Experts of a small language model.
Size: 10 layers, width 256, vocabulary 3773, 42.9M parameters.
Training: a variant of SOAP for the experts, 492M tokens, 7512 steps.
Below are experts of layer 5 (counted from 0) of a mixture-of-experts language model. Rows are named router (the router's row for the expert), up (a neuron's input weights, with its number) and show model dimensions 0-127. Each number is 128 + 24 x the weight over its row's rms, rounded and kept within 0 to 255.
After each expert's rows: "comes after" lists some tokens at least twice as common just before its tokens as in all text; "gets" lists some tokens that make up at least twice as much of what it gets as of all text. This comes from a sample of Wikipedia text that the model never trained on. Tokens count by the router's weight.

# expert 56
router [105 156 131 106 125 110 145 191 136 102 118 100 105 154 138 101 169 137 116 105 109 145 114 131 164 150 127 105  76  80 148 111 107 100 153  92 131 122  91 118  99  88 154 165 136 146 147  92 120 106 136 171 105 106 151 101 134 135 116 130 142 103 154  79 122 110 141 110 103 107 177 137  85 151 152 159 171 164 131 111 135 146 100  91 151 113 149 120 100 126 151 165 146 141 121 155 144 126 106 128 108 120 114 144 159 141 112 128 164 113 135 125 131 173  94 135 149 140 107 167 147 149 113 113 106 109 125 137]
up0 [126  96 125 101 115  93 142 126 149 155 115 154 163 174 137 108 103 125 130 131 119 132 125 171 146 103 121 136 114  85 151 111 146 126 144 140 112  94 112 138  98 138 152  90 101 115 121 142 150 133  93 128 134 161  99 153 119 110 128 151  88 131 122 115 117 171 143  76 117 108 134 128 120 124 121 110 116 143 170 154  98  97 148 136 106 102 174 126 151 120  67 132 173  98 152 106  94 106 148 156 158 130 121  94 130  91 126 120 122 120 153 129 154 104 161 132 132 118 126 136 117 111 118  96 150 151 132 145]
comes after: "| ", "; ", "and ", ". ", "(", "/"
gets: "in ", "P", "2", "the ", "8", "6"

# expert 4
router [ 96 152 126 106 123 110 128 196 142 103 117 103 112 158 145 104 162 138 120 112 110 149  97 127 160 146 131 114  75  83 142 111 108  95 150 100 130 137 102 125 113 105 153 161 127 152 144  91 110 112 141 172 105 119 152  99 128 136 118 133 142 103 164  83 137 115 141 114 108 100 173 138  72 161 147 151 180 166 132 122 126 149 103  94 150 105 151 112 104 126 150 165 142 144 111 159 133 125 103 138 111 120 113 146 154 150 111 131 168 110 134 111 122 164 103 137 154 135 108 160 156 142 111 109 112 104 133 123]
up0 [123 132 137 145 124 101 131 146  84 124 105 156 146 165 161 114 131 105 135 145 166 110 135 107 119 135  99 135 103  81 133 148 140 177 134 161 107 109 132 152 138 117 119 152 143 119 110  95  64 130 109 145 159 140 137 165  97 110 115 145 133 115 143 152  72  90 115 124 110 127 143 142 102 127 107 136 111 167 151 168 107  98 162 106 133 145 105 117 155 148 130 122 132 156 112 104 146  49 102 131 137 126 121 136 133 146  86  86 120 106 133 120 150 119 186 139 120 127 153 132 117  82 150 173 186  80 190 145]
comes after: "| ", "201", "200", "–", "202", "199"
gets: "B", "M", "D", "6 ", "9 ", "4 "

# expert 2
router [129 142 138 107 106  91 144 157 145 128 115 118 113 165 107 176 138 161 117 119  84 151  78 132 144 147 132 147 103  92 144 121  88 102 126 124 120 100  92 154 133  99 135 148  87  64 138 134 149 124 146 155  99 117 134 107 106 133 138 147 118  99 134 117 152 156 132 114  98 110 158 158  87 155 129 144 117 161 120 127 151 132 121 125 101  97 112 127 104 139 138 160 150 165 104 117 149 113  67 138  99 147  95 116 131 154  57 129 154 128 148  92 179 146 100 109 133 175 157 130 121 158 150 128 104 157 150 171]
up0 [122 139 157  98 114 104 122  66  80 122 104 127 143 126 149 133 142  91 102 109  99 115 119 147 140 143 113 129  97 126 161 107  90 143 152 116 128 112  96 161 150 120 133 141 124 145 125 116 162 141 128 164 150 136 149 129 110 134 152 180  88 169 157 125 128 135 123 126 123 103 131 157 109  87 117 122 100 147 152 109 110  97 164 149 102 101 120 121 172 102 133 162 112  76 117 119 159  98 104 139 132 146 150 117 152 106 136  54  88 134 130 155 139 114 140 137 140 188 136  93 156 112 194 130 131 111 188  71]
comes after: "\n", "by", "Coordinates", "s", "Total", " "
gets: ": ", "| ", "- ", "by ", "): ", ") "

# expert 16
router [196 159 157 132 122 137 164 176 105 117 145  75 151 175  72 119 147 167 113 146 109 112 163 149 157 101 128 133 102 152 121 134 146 107 171 124  77 157 114 174 113 117 168 139 103 100 134 129 102 102 136 143 163 117 172 155 129 119 119 125 150 113 135 126 110 132 119 153 147 123 162  93 121 167 143 133 135 143 139 102 138 149 113 145  94 106  84 110  93 140 129 135 142 125 126 171 153 104 146  97 131 112 118 138 129 152 172 103 157 158 136  96 149 130 118 172 162 147 114 129 121 114 104 124 105 122 100 162]
up0 [112 175 121 137 137 159 145  98 110 134 158 119 113 129 166 122  99 120 104 131 162 148 133 113 133 104 103 149 115 136 128 138 109 110 158 132  63 133 151 149 141 153 109 115 138 123 124 128 120 137 151 105 146 141 159 119  23  81 123 106 155 134 108 132 112 129 111 119 158  84 140 162 128 132 135 124 119 120 143 144 104 117 147 149 119 109 133 123 158 118 129 130  77  94 140 138 167 104 131 132 113 152 151 128 137 167 126 127 146 143  98  84 157 109 183 167 118  75 122 159 121  82 130 162 125 124 125 127]
comes after: "st", "6", "8", "9", ",", "7"
gets: "1", "2", "3", "4", "5", "es"

# expert 115
router [162 137 122 109  94 120 119 158 102 108 109  64 128 164 102  96 120 170 157 128 120 130 176 151 158 116 131 144 132 134 165 136 127 141 151  81  91 111 139 159 121 135 155 105 136 144 134 151 106  98 174 160 126 143 113 127  99 159 153 146 152 112 166 116 138 112 126  90 150  93 147 128 112 133 129 139 132 153 114 122 125 165 187 123 127 103 158 126 118 147 124 106 144 200  89 124 138 106 104 123 105 108 132 146 136  95 138 123 150 173 108  88 123 121 106 172 133 106 147 113 155  91 122 153  86  71 145 125]
up0 [144 149 113 103 131 134 110 120 115 132 121 105 135 128 188 138 143 157  70 143 127  80 117 119 117 123 134 144 113 136 148 110 164 143 129 171 130 145 113 110 127 133 103 112 134 130  99 106 152 132 142 111 182 129 103 162 112 108 102 142 107 100 162 173 105 187 124  99 144 113 107 135 134 109 122 119 132 143 132 114 114 132 115 135 121 127  96 111 136 124 169 154  95 127 134 187 141 132  86 114 124 126 130 155 140 149 140 149 167  96  97  88 133 141 138  75 109 154 138 157 136  79 160 140 136  96 154 145]
comes after: "| ", "S", ".", "8", "6", "s"
gets: "é", "1", "2", " ", "1 ", "3"

# expert 41
router [111 162 119 139  77 150 148 134 110 157  99 102 153 146 112 160 134 147 115  89 122 141 140 155 122 138  85 120 136 100 110 135 146 110  95 162 100 188 142 112 152 139 118 155 112 121 134 161 171 116 152 144 135 145 133 104 126  97 176 154 130 139 136 135 136 155 133 129  93 114  69 157 116 177 125 154  89 129 122 115 131 122 122 111 151 124 118  77 100 156 133 148 138 126 125 105 143  97 116 119 110 160 139 152 141 157 170 119 166 107 153 124 118 139 109 136 138 145 187 139 140 149 125 149 111 125 155 149]
up0 [146 134 114 105 113 130  99 135  92 136 108 121 134 137 178 121 165 105 131 124 149  95 124 143 108 173 142 141 166 111 108  99 100 129 135 132 118 139 176 153 129  60 155 142 112 149 124 165  81  96 130 113 186 114 131 133 120 100 118 142  90 151 131 131 108 126 145 141 142  66 129 109  89 148 137  98 114 126 129 142 106 129 138 132 100 105 148 134 144 122 158 166 159  92 111 151 143 115 121 142  90 112 120 114 104 129 126 121 132 105 130 153 109 109 140 103 113 143 159 156 139  85 120 103 135 152 147 134]
comes after: "\n", "|", ".", "\n\n", ")", "=="
gets: "| ", "- ", "\n", "\n\n", "= ", "=="

# expert 105
router [108 162 120 114 123 106 139 192 131  95 120  88 104 155 146 105 166 135 120 107 111 146  96 126 161 141 124 118  79  86 150 113 102  84 156 105 118 127  92 121 105  92 142 169 136 147 145  94 111 117 140 169 115 117 153  99 133 138 119 136 142  97 158  78 139 110 149 112 113 107 182 144  93 146 159 158 176 168 118 101 138 145 101  95 145 101 151 122 109 127 152 162 140 143 113 159 136 134 102 132 109 120 107 136 172 154 124 121 156 111 132 114 110 176  97 152 160 146 103 152 138 147 114 122 107 109 127 129]
up0 [130 101 140 146  70  61 114  93 130 113 122 118 100 107  92 108 111 153 158  85 174 108 107 175 130 147 106 143 106 101 156 143 152 160 178 176 116 100 146 128 146 108 151 155 121 128 123 110 106 114 136 144 107 136 176 158 117 119  95 162 122 149 123 143 145 166 107  99 140 103 143 162 158 139  89 116 100 120 115 104 120 125 144 106 112 127 127  97 136 101 163 102 131 146 119 149 137 116 153  95 114 157 131 108 157 132 127  82 142  94 113 122 178  99 131 123 114 153 123 134 102  82 126 139 115 148 117 142]
comes after: "| ", "–", ",", "of ", ".", "as "
gets: "H", "8 ", "8", "4", "a ", "14"

# expert 71
router [ 82 167 111 100  77  95 136 154 148 108 109 156 142 148 135 123 159 125 123 121 155 156 115 126 120 133 105 125 120 113 187  97 182 101 162 114 128 117 125  84  90 128 168 166 127 111 163 104 124 112 170 135 132  92 124  94 121 110 147 145 132 116 183 123 156 111 136  97 108 101 197 107 110 114 115 150 182 136 111  84 106 150  97 116 120 159 170 116 113 168 136 138 148 153  84 166 128 101 108 109  88 123 162 128 141 143 119 138 141  88 138 109 157 168  85 158 140 145 152 129 142 136 122 129 109  98 160 138]
up0 [163 126 124 159 100 120 105 114 134 157 139 112  97 142  96 120 129  97 129 139  93 100 149 145 145  76  69 177 118 106 123 132 140 195 118 126 111  87 157  96 108 150 131 116 153 152  94 111 155 119 115 147 143 106 127 138 131 113 114 125 134  95 163 130 123 135 125 133 138 129 135 149  83 123 143 142 112 108 134 177  99 107 113 155 139 126  85 100 106 104 145 105 117 143 144 132 167 137 122 136  84 104 114 177  83 125 140 130 114 113 131  91 166 124 129 134 153 115 137 164 105  90 139 124 123 111 152 121]
comes after: " ", "0 ", ") ", "1 ", "2 ", "3 "
gets: "| ", "; ", "); ", "— ", "—; ", "Mc"

# expert 52
router [106 151 123 110 121 101 131 195 132 104 115  94 103 157 139 101 165 132 127 109 106 145  94 131 150 145 128 109  76  80 142 108 110 100 153 115 122 126 101 127 105 105 159 165 137 146 150 101 116 115 139 177 111 120 148  97 132 134 107 134 151 102 155  75 130 106 145 112 110 103 176 125  82 151 162 151 177 166 131 113 132 144 104  93 146 111 156 117 103 128 158 163 142 152 109 170 142 130 107 144 114 119 116 140 155 152 120 130 167 112 137 107 133 176 105 136 144 143 107 160 140 142 117 120 112 110 135 139]
up0 [102 127  86 164  97  70 111 136 100 134 125 120 119  99 150 128 155 107 120 152 150 119 124 131 102 117  86 119 166  98 113 128 156 101 138 125 136 133 139 179 148 138 108 125 134 111 119 101 117 111  75 137 103 137  98 174  80 120 139 165  91 115 139 142 165 165 120 112 132 105 110  95 130 106 106 119 156 109 182 154 125 118 106  62 106 137  95 114 145 120 174 102 140 126 117 146 180 148 167 130 169 127 147 110 143 141  96  62 135 152 104 126 146 104 149 121 132  86 183 120 138 119 142 141 128 154 112 138]
comes after: "| ", "\n", "–", "- ", "201", ":"
gets: "- ", "G", "25", "15", "27", "21"

# expert 110
router [111 143 148 135 114 149 152 137 183 124 136  98 131 154 195 131 150 144 124 175  87 124 120 113 146 161 176 144 123  98 190  95 116 101 166 127 127  78 119 123 120 128 125 175 138 173 124 122 119 113 136 152 147 108  90  87 144 128 111 121 160 109 117 114  98 115 138 148  75 141 129 145 101  98 138 145 115 154 145 175 111 147  95 166 132 150 146 119 132 159  91 150 130 189 118  96  83 118 136 132 115 141 138 134 161 103 127 151 132 132 112 134  98 151 101 163 160 149 118 164 120 142 119 108 114  80 112 102]
up0 [148 108 142 117  76 135 152 117 125 140 157 114 138 134 132 132 148 153 171 112 158  95 147 181 131 140 106 150 136 107 136 136 183 164 155 153 152 135  91 127 168 141 110 142 162 136 142 132 122 158 132 132 151 140 132 133 119 129  95 142 112 143 107 131 101 171 111 109 106 135 114 181 135 127 106 102 156 142 161 137 109 120 138 134 105 126  96 165 125 158 125 146 146 110 139 133 100  93 132 137 110 114  82 110 133 156 139 130 152 139 134  69 148  99 127 110 137 109 104 144 106 100 132 113 104 114 161 103]
comes after: "′", "°", "N ", "World ", "″", "ial "
gets: "/ ", "I", "from ", "during ", "N ", "in "

# expert 33
router [103 158 128 111 119 103 132 187 128 110 115  98 103 154 147 104 167 125 122 103 100 146 110 137 164 147 131 111  75  91 150 113 107  85 156 109 130 134 109 125 102  99 155 171 128 154 146  94 107 106 143 169 106 121 150  98 126 137 114 128 150 108 160  82 136 117 138 108 114  98 169 125  83 152 156 158 174 156 128 113 132 150 101  96 152 103 145 129  98 123 155 156 157 146 116 167 146 135 114 135 108 111 114 146 155 146 130 124 160 107 132 120 117 170  98 144 156 137 103 157 149 152 109 112 109  99 124 123]
up0 [136 120 155 129  90 126 140 107 115 133  98 158 164 100 138 113 136 133 141 138 155 151 112 125 158 134 125 152 118 122 112  80 152 167 134 126 146 100 143 131 156 133 115 158 183 145 107 149 138 142 151 115 140 116 122 115 128  92 137 124 133 117 124 170  99 191 158  88 127 116  99 113  73 168 131 100 109  93 152 143  77 113 112 151 121 101  88 142 115  94 123 110 109 116 162 178 131 132 161 161 143 100 146  81 128 136 155  91 128 141 117  99 125 108 145 202 147 148 144 117 150 108 131 124 143 114 160 106]
comes after: "| ", "of ", ", ", ": ", "in ", "at "
gets: "M", "the ", "in ", "K", "V", "N"